Weights of a small mixture-of-experts language model, trained from scratch on English Wikipedia: width 384.
Below are experts of layer 3 (counted from 0) of a mixture-of-experts language model. Rows are named gate (a neuron's input weights, with its number), up (a neuron's input weights, with its number) and show model dimensions 192-287. Each number is 128 + 32 x the weight over its row's rms, rounded and kept within 0 to 255. Numbers have three digits each.
Before each expert's rows: a language model's description of what the expert responds to; "gets" lists some tokens that make up at least twice as much of what it gets as of all text. This comes from a sample of Wikipedia text that the model never trained on. Tokens count by the router's weight.

# expert 5
What it handles: List-joining conjunctions. Coordinating words and separators inside lists and series, mostly and, commas, or, but, slashes, ampersands, e.g. sends, receives, and acts.
gets: "and ", ", ", "or ", "but ", "/ ", "), "
gate0:103139082143123130090163199121070120170168153159170132097146067128146118118107099120109071126146116139121136124164091151115116073106113073148134147100122154112102102184136151098203125148096133074067090134175112093175148170134124187104106122136113164135100153103111122116155119117116161156
up0:115107075169140120062119150151069148189145141170161125062117141123176137107187074140106050153121131170151140113098130151100078086142119083134119144122196178130105116149120146077177131120138106112082070135107094120122167122161089160108098111129127152147136120144143096112129120118175146161

# expert 12
What it handles: Word-final suffix pieces. Closing pieces of multi-piece words, often Romance or foreign names and particles, e.g. marti-al, Com-edy, de, el, La.
gets: "al ", "e ", "de ", "el ", "et ", "o "
gate0:039127128134120113139100164152065194151118110118124089120131106118184136143151159169139065139128173168118119159160084156082101141117098124124138073133064197136132088178153152143133125206148126120172095130120085148107165116145180126124112124081074137165124106096090141061127121153108172099
up0:127127121125129140119156125212098149101119104090102124186174162118131154131116075143118126145114183108169117124120146122141161113100151106124098178094084092064154106115111114144105158141103105144189148153155176091103151098082141151150153116176094082100124124169095109190139122074132023146

# expert 30
What it handles: Digits in numbers. Digit tokens in tables, scores, coordinates, decimals and measurements, e.g. 92.5 MHz, 1-2, 000, million.
gets: "0 ", "1 ", "5 ", "2 ", "4 ", "3 "
gate0:118100109136102103135112104100163195116099122097111108084136161117142164120023117054109180113085053147098115121123125145158157078108169119152116122213104131183061106095123227121139120115137137093107144169123150104143140155078158166174082142138134153145152101128127105122077183136109091149
up0:127106147121137154164097150095162143195167136125125115204136095140142135112154128095156127105161154150173123109128185099145115111145156111097104117147169185118144091126130158177118082144138129159114119111079152130125098083119160130173131106110103119148121097143113168130187162091145148149

# expert 28
What it handles: Vowel pieces, compass words. The piece ou inside words like you, Touched, Vancouver, plus compass words north, south, west in location descriptions.
gets: "ou", "our", "ast", "mar", "é", "our "
gate0:103157145120140086135142105172121147095084168175139078097149138152201087146118200159040176128144119115128096093133140139084134124127110076139113102079054115154073135142123146091126115109181193130060093147146144176132149110112120113104132109183075117183133181150109143137165166160177141179
up0:095146114140159105168108123141191100136140139130139141139178153144150111121197170143222104061068119118132132128122110113123107136149116139193078053126134131116111085145126095160157155094126170148189092079140090105109114187149107161115193097181110150141122149121098188121169135152192089156

# expert 25
What it handles: Article and infobox structure. Structural tokens in page headers and infoboxes: paragraph breaks after "= Title =", field names like Website, Genus, Location, and URL parts.
gets: "\n\n", ": ", "= ", "(", "=", "is "
gate5:094086091110142113146115164112153155121157132114133116071160182116177061088068105147132117141172149131200122146103080086119124122056141103155163120151156116119161128147132167168106163087152180109111148074134179127126170138113101126144137070137126143133127200138142177188093126169164171080
up5:117132130132126148074180112131133154127104121098162078098127123133049138126122090078120113159166181118096149087122189137119133142164063115099113103118125043151135157124127102149097128128063132147136118094171144121108114154092105120114198092090157138108093148115128105140120098173173152090

# expert 53
What it handles: Past participles. Past-tense and participle verbs after was, is or also, e.g. made, called, named, released, found, identified, characterized.
gets: "ed ", "ated ", "ted ", "used ", "made ", "known "
gate0:146143116085141188089120147133119111073096113134137166230164098130097099103118085143134179157173188077111071155149104098175108177140095093166157157068177068102177138117108126127107118117110141117119119141118094170124133133152145109185145187176109104121143098153159188086140090149126144201
up0:167100147157114164109123158112155140143085134139108124154174115121123127098100127104119142155104125195165096137076138109113166126140103110125129138109107092056134115138142052140134126062171150128080132121094112070210139145134165132064094156154138113068121121132109105189124189187209202130

# expert 17
What it handles: Commas after name endings. Commas closing a word or name, mostly surnames, titles and list items, plus word-ending pieces like -st, -nd, -ski, e.g. Wells, D. E.
gets: ", ", "-", "er ", "st ", "er", "th "
gate0:169166117163113108111100141139141138149090105126132138108141070146161175126116151110084092118129132159139199138170092098177143151134146106146132123183097098137112160156107109089101149135113096168158142149100066134127149151137107123121135121055157094107130100170128164119146126093162127062
up0:088175108081130053113131158177094105167087129145157176191108119122152126154123053149157140186080139115119126134154174133126091131172149032108113198139127132059128116106117120124143136138162105176097129118177103194094110115163078140117152127136095067177106130068151123075137149133127102117

# expert 46
What it handles: Name and word endings. Final pieces ending words, especially Latin or Slavic-style names, such as -ia, -ana, -ova, -o in Eurasia, Metropolitana.
gets: "o ", "e ", "a ", "i ", "ia ", "us "
gate0:092161148151116105133128093190150126182140130120114142130161145109106177151130143188140139148083111107080141116143144119123133096078114145086092094099122160120088146157122173171061083189157118098122066161171137140164112096121126102184123099163132117192135177145107139163116128204090061135
up0:189137121176123117119143112172123138133094076122139125080142110150146105147122111124115167137092121109116051150081134121110179138148123082135099139188108161125138174119117117101119136137085134119149166082126140094096111115122126139119134099146114125146129151135187049120106161104095090157

# expert 31
What it handles: Inner and suffix pieces. Word-internal or word-final pieces before punctuation, like am, um, ment, tures, ts, as in "circumstances", "framework", "Democrats".
gets: "e", "t", "am", "um", "es", "s"
gate5:158132149112099157154134118118149185144086118119098124124108089127174147123123172166138122145079131131140129099119185153139071085153106103170136136134152153087133138169141143035151173106174175166154135151125167120175111116104167132124190105176116077134128105100039107109112095128114171147
up5:055129158098137072087164105110075113105106160127188102131091127143116093119069111123095123127098126185099180129123153133134133134092170112128124153170122120160188107157115137089074163129050120155132119104127151123149165109135200156118159138080157084089140173129075134172166110171119160089

# expert 47
What it handles: Prepositions after participles. Prepositions following past participles, above all by in ceded by, preceded by, music by, plus with, to, in, and table pipes.
gets: "by ", "with ", "em", "in ", "to ", "by"
gate2:131164125157127128098151125103149125088132112120129113143099154126145132180116136072114121151105170135145212162133069087138127125148102110169089115142139230113144060130119176171117167089152122155193111156131121148150125112090157146189164110159151095074139131131127147102091097118118147075
up2:159134161078154110092132133125156144127148101096109124094106075114063125146082178159135124085096087104166118178064107117146173084217104157166152135131127192114171106132131169104135156076113082186220113152108089141104105116132162147096100098102126132137121176138119103113120135139114173160

# expert 37
What it handles: Colons and parentheses. Colons after infobox field labels such as "Developed by:" and "Location:", plus opening and closing parentheses around dates and years.
gets: ": ", "(", ") ", "– ", "), ", ")"
gate5:132109147111108095138082140082114114118135136139126108133139089154140130121043128056123092166072096126209208151155115145149120162073148146160116175125116118083047141137140115109132102074132134155061162122166131151145147119133166186109132124160179134121133163108143112108131129174078119203
up5:119171124115126118150087083109099166119143166128172106078158164123162115131141087156143136076108144096169137091156186120090125154138105184152105119138121118130154151116131174152131167137216116129134142139116122140120132142136125082132104090106128114147106121122142117066149157148122143146

# expert 19
What it handles: Mid-word vowel syllables. Short middle syllables inside longer words, often after con, dis or re prefixes, e.g. u in "confusion", cep in "concepts", ent in "inventory".
gets: "u", "is", "as", "ish", "it", "i"
gate5:150114149098122151165139127146124064067120163215160110137165157119164138102152070062121154132097071110153084137154167132182154102118133077186120143130125154148095145099150094132179097124164118063120140151119112152159150068123141102116138106125151104161119187150087138105134181101129125149
up5:119144108136152105081119106127120105132132116089095104119138147123171115112088066144153094173123104180143162097138142123060140142138086119027139135196181073143151094203145168155101121127095143134193162121165110182105144164076155087084067180095151154061114086094119142156099091161120163096

# expert 34
What it handles: Table and list markup. Table cell separators opening rows, list dashes, heading equals signs and Win or Loss entries in Wikipedia tables and lists.
gets: "| ", "- ", ": ", "\"", "Win ", "=== "
gate0:181169125149131186115139171088166093128103153189130140135087123146178174107173093104132097134152144105149141103178083117159148126167130106150090143098109187141161110062126132184090129160145091116083113192102128143118131161103109181144111119142169143149132128142053129144100115164114099082
up0:105127108089143116102122119209168107109101095079110083138118097145113119183092149158136048086068136146175160141160123116107116034112129116109131133142096082139123114143135087139146164030119127142121137147153124059164133130150106138071149199131125065134148106127185142146161090112075148129

# expert 8
What it handles: Numbers in text and tables. Numeral tokens in scores, percentages, goal minutes, coordinates and measurements, e.g. 34–45, 87%, 24'.
gets: "1", "2", "3", "4", "6", "5"
gate5:117110138112163205112091137120153136148120096125098111099090075113196112037147112187109131156101187128139147113145118125110150188147109105160192103090092178145141165133135147083203086172102183229114126056121149090071131116144098086104142124139207115148144078152120180129156093172095081197
up5:094129140170136059062180159157147122119153124123158138217145138136030129173113155082101146124169118136138103143138120109124109122131175130118115153131150127131154088064132163185121156103155078068125169141129147124171133146109104140172155168128095110138093192118157093147130150154094134096

# expert 50
What it handles: Census and election tables. Words, brackets and line breaks in demographic and vote-count passages, e.g. households, median, Turnout, aged, made up.
gets: "| ", "(", ") ", "\n", "% ", ")"
gate0:113156137127145162128096143122124138144095190115124143205166147130093119068092079129161122120134153178152041149146186157114138148164110149085147153104132118117151116093133113106099120131108046086178142138067149130173104144077097108147142128194135087144142105168143108125137107133069128132
up0:150097135117121072152127185121145154117145116181145121113091070147131107143139194139096183108125126113139133163096084127197138089102136165118074116131114183167102159156130116128121136142146213154126116110178128129119140110168123112142137110114112163112143141118200107148155111159108113124

# expert 33
What it handles: Infobox field labels. Field names and colons in infobox-style lists and coordinates, such as Born, Occupation, Clade:, Coordinates, and the ″ in 34°17′08″.
gets: ": ", "- ", "by", "Born", "″", "• "
gate5:158098139072151163100133132123126123166108113086149123129081098124126059105126079073127068155134168086114173081158143123136126119091105090171113091108147087139087147122143173121161174132111082131111125130116145114136188112128108068124105112123097098166150130134156091142118150078158114103
up5:079130086133133091164100114087152124140138167159141142100182180133138148126094162150151110104118117169127149168124123161126083079141115160127122165148163177125125127096102144129098134137130132124209134143168106120122120179124096126167152164172126116122145137128129173104174153169118137137

# expert 16
What it handles: Year first digits. First three digits of a year in dates and tables, such as 201 in May 10, 2014, or 198 in 1980s.
gets: "201", "200", "202", "199", "198", "197"
gate5:134143146175108098104145129164152107175171163050126115137167128098132116086151105101169131124098136064125129123162120109142166122127122174143160133136114092165074117119121172177121089131098135115157085176149161067162141135120102128105160085158094136119195170129118116177161108113157127066
up5:079106124060121133146127137106097167156088110172125182116148096142124131139099145160086131114164172172158118116073122110147079111096143114138045130156137154186126118134148068087123163165176106147109186138150097194124077124139153125091111185128142096162098114131175110113063158138092121112